From a checkpoint of a small mixture-of-experts model trained on Wikipedia.
Experts: a sigmoid router, a shared expert of 64 neurons.
Training: a variant of Adam for the experts, 550M tokens, 8886 steps.
Below are experts of layer 3 (counted from 0) of a mixture-of-experts language model. Rows are named router (the router's row for the expert), gate (a neuron's input weights, with its number), up (a neuron's input weights, with its number), down (a neuron's output weights, with its number) and show model dimensions 0-127. Each number is 128 + 32 x the weight over its row's rms, rounded and kept within 0 to 255. Numbers have three digits each.
Before each expert's rows: "comes before" lists some tokens at least twice as common just after its tokens as in all text. This comes from a sample of Wikipedia text that the model never trained on. Tokens count by the router's weight.

# expert 12
comes before: "-", "| ", "\n", "|", ":", ": "
router:075116123108181116161183114101207224107093089093096162155153077134153124144151081173106151092119052100139115175160177108167113167079140142134073117129108211136126139141140098100145173161102135106111092127124103147087093127091136178125160131107077145179124135127158116129129105071118170121074148139096082130148115126101152161140160113156141113128146120058155154181110113117184124120155
gate0:116197114091151134080136100082157151145090065096126157170114140130103073121136142122112177157119174144135173130075134191149114083072166110126143148109097198130121126100087099115136136094107169120145135153086115116117133164069092139129060064110087168214173087178099141090115167113130177174111128146160112142066125118094158116140103152089168124165120162088192143134127136120140116099097
up0:149137130138147150153127165107160097147143150126179158140173121078167119103154152164134191181142200142133183120062126135168112086118147104116126120099109109128075174119091135191159152129132137092159114229094059150150130174091101087159147138092101149158185104112161129156137159126146093145164055118177123142134185120148174121160069161151146098105195155141136131133118115091112152171100
down0:111178133105113177099092121100079168164199089118091091076152162181105130121134203146090126157111147093105107067135100123116140146052056127137112102114164178121103111134095093133097123126135157152156168114134139080162118077052161162109108164164162108092055148142162092142129145097089113123097137174109123109057152127138132174151103150121151078124156105044131118138122105134140134144158

# expert 22
comes before: " | ", ".", "–", ", ", " |", ","
router:096081194119162047151189087111155157081119093062137132132114168145145146144152147155165147136164127170104114098118142098099140093132130133102061097166133155115099178110155146174124162157202168119156123117154116120096109155089165134166084146160119047102053107116102136082185097157118133133132136099127125169065085126173115160138152141148089127097165174126140123156099112157153148118199
gate0:135147104191122118152182097136128132095123142133129069139079127151149168156148050170130174119154137123141155091080152110168117137134117154087120165201132162095104125153017115136142114133122064080201137191150130083149116175166114093153167176088115106135092174153095114119099174105116135126121141128141124114125154161040113165153104141154171077111121111096179140160081127120112110139144
up0:090085089157159116093062132121124109113118104110124123115083139113096148171227168150160138139139165099150089111167133125155156208097123110141141082150102108151146182142133124126131140157073095126150134084147175114155164170166134095149091137182097096117074101130144113073164141118125082128137202064139212145116130193063153147093160126121149122078083090149144128107117151133119174131103
down0:147150169169071145167118132178086123181133211124154035144139177124157124154134074148100131123145122135132138085143164161176142154112095217090115164175120132118128150128076137108090088150125106078169143136114114119180173094128115138202116128087167105118113165125173089113162134170108115165131110188137107166131161167150092081181123185126139129125114185172136148173103117111122122158111

# expert 20
comes before: "\n\n", "\n", " | ", "0", "1", " The"
router:112118143115201056181112045129147155147129162133111137198076145121120137167104111136103173145144143127110160125077202103163118120158123133097153092150105169142132146117092187085107155130130104135093156130137080132101115136139147136161144055110186144084133125156145172159171113102126162101160079146160188148140092123113117158171184175167102101096134116078175159138130090150196166173141
gate0:142143149141133110177107129122150113100170108108163177159135140136130064089144156192120111090137152102121132092106166096143107153162092110127113177122202119099097122102116152152143135190145212121136136129040143144181203146160173093125135106142130093095104185184145152147129168098137070123118146060126125154092168116074122166128182135117142053087160185135166092115104112159127140150132
up0:148088136174129158121141155132177108109118191174143098065178129076118164121156123075139152241153130122063119087105097142082171151133178157133174160149105066126107204066127103145130135186098083146119081164125127111103141140085166135176141089115164142141142101127136115125133145125094099128130148163144147145111140145140162121075124152119110157073102142167108179123108116133125116087042
down0:168155064103123142096098142139115129164136158127068180159084104071115135166066109153091107074047158151189175105143075144112109118151095120162082120151135105147101150117158107168112125129113138130131167136081041066126129076120116145180090085111115047115126135124122197151109160117120162119086133097137156133156141126145119133089110168103106137140060102055141102155105087112112145145143

# expert 3
comes before: " of", ".", " of the", " and", ",", " in"
router:139098154128152073166161080101176158112122132113083115116100089152151068031115128133087165109113099140122124105132134078146205141112144153151098120093119194154115168095071139122147185161169148064085114151110135185097113169091166119092158122089159104132133166178182114132122098078106129120077120133158153186092078131134128126153156119109123141124126103137157179215119119093096106120153
gate0:132167141104142145128124107136166130170101141129167198130103146138140115114126095171132124144146115138134119105131148189123215139128092175124164167162173171114065130128100188155143150101192133150138103084133207108145151146070075112145187104086184050109100198155169105153083128079186088106138100141128147149171111150135151147098105100110181122105163086115138153068128161123125155128151
up0:093128161146150102092202110148136166094125143160138151172118172184141161107132105083130100138138112073103191115089114158101122097095146159155177184120135107139089110134054153113098190102141091117082106165093214074101128152129156132091171134133174158100115148134116089179107140072106117125094050078151094117149107157101202099131147101120114138128103124090112179123140149136156170149167
down0:115123151138093091131116123098084135108179140157084130169147120132100155194152117119167084134112107104097179149146126075145117137102209047136131095128035120127166147142134134129148107186081136118091169191105088144140120082161150150137076103125092154139182112066060147090142108155139092125170157161128103076076153146102112128156152156193109137143119162174127096162100086124094092137105

# expert 2
comes before: " | ", ".", "–", " |", ", ", ")"
router:099102190129183075176135047120155180101138140071176107177112171134138137159161097121124170196176146146093122096081159110107137099149115155114114141169141150108116178098113154154165141121151144111092111118110141153119130162110192140153108096099148057075099141139143109127224105148138160118100144148141143135090094113120143162162207147141068071068119162135153137156120149158169155112134
gate0:129093105134113129131139093118135165199107099160136167149165141156135137133152076175149149103152161152111083111188089184128131114164132161123076083134111163166129148133086093129140198078164058117133135112118132066110153136085094136188131129178107087185213139146133137071135126110163077136176187102156091114102124186065153153132163157136096142108145108081091100101104137151124098123089
up0:135114122125094126088140126143153141160138157146148156126127137111098170119136140107104184113101116125125142105165043187139146157151158139127069159112091133171111123085202096151118160147071091127077151103100178126131139105075134122179104080180194087147100144163141167080132156137175113133035136073122128134061120172143066119163153153137108153134104132142118140145198132112081076189121
down0:080133103168192102141126119132168161097114128124117116143158083144140128165178143176168071138119109122130121161113180132085123122151151080123146091134152101165177123123093155098116099113207169102115085043128194179120163166123128075106119100126132149077100119112141048107101150123139188140129127153129083195076138110125192095117169160117134101086126097164151084132151190104115163164114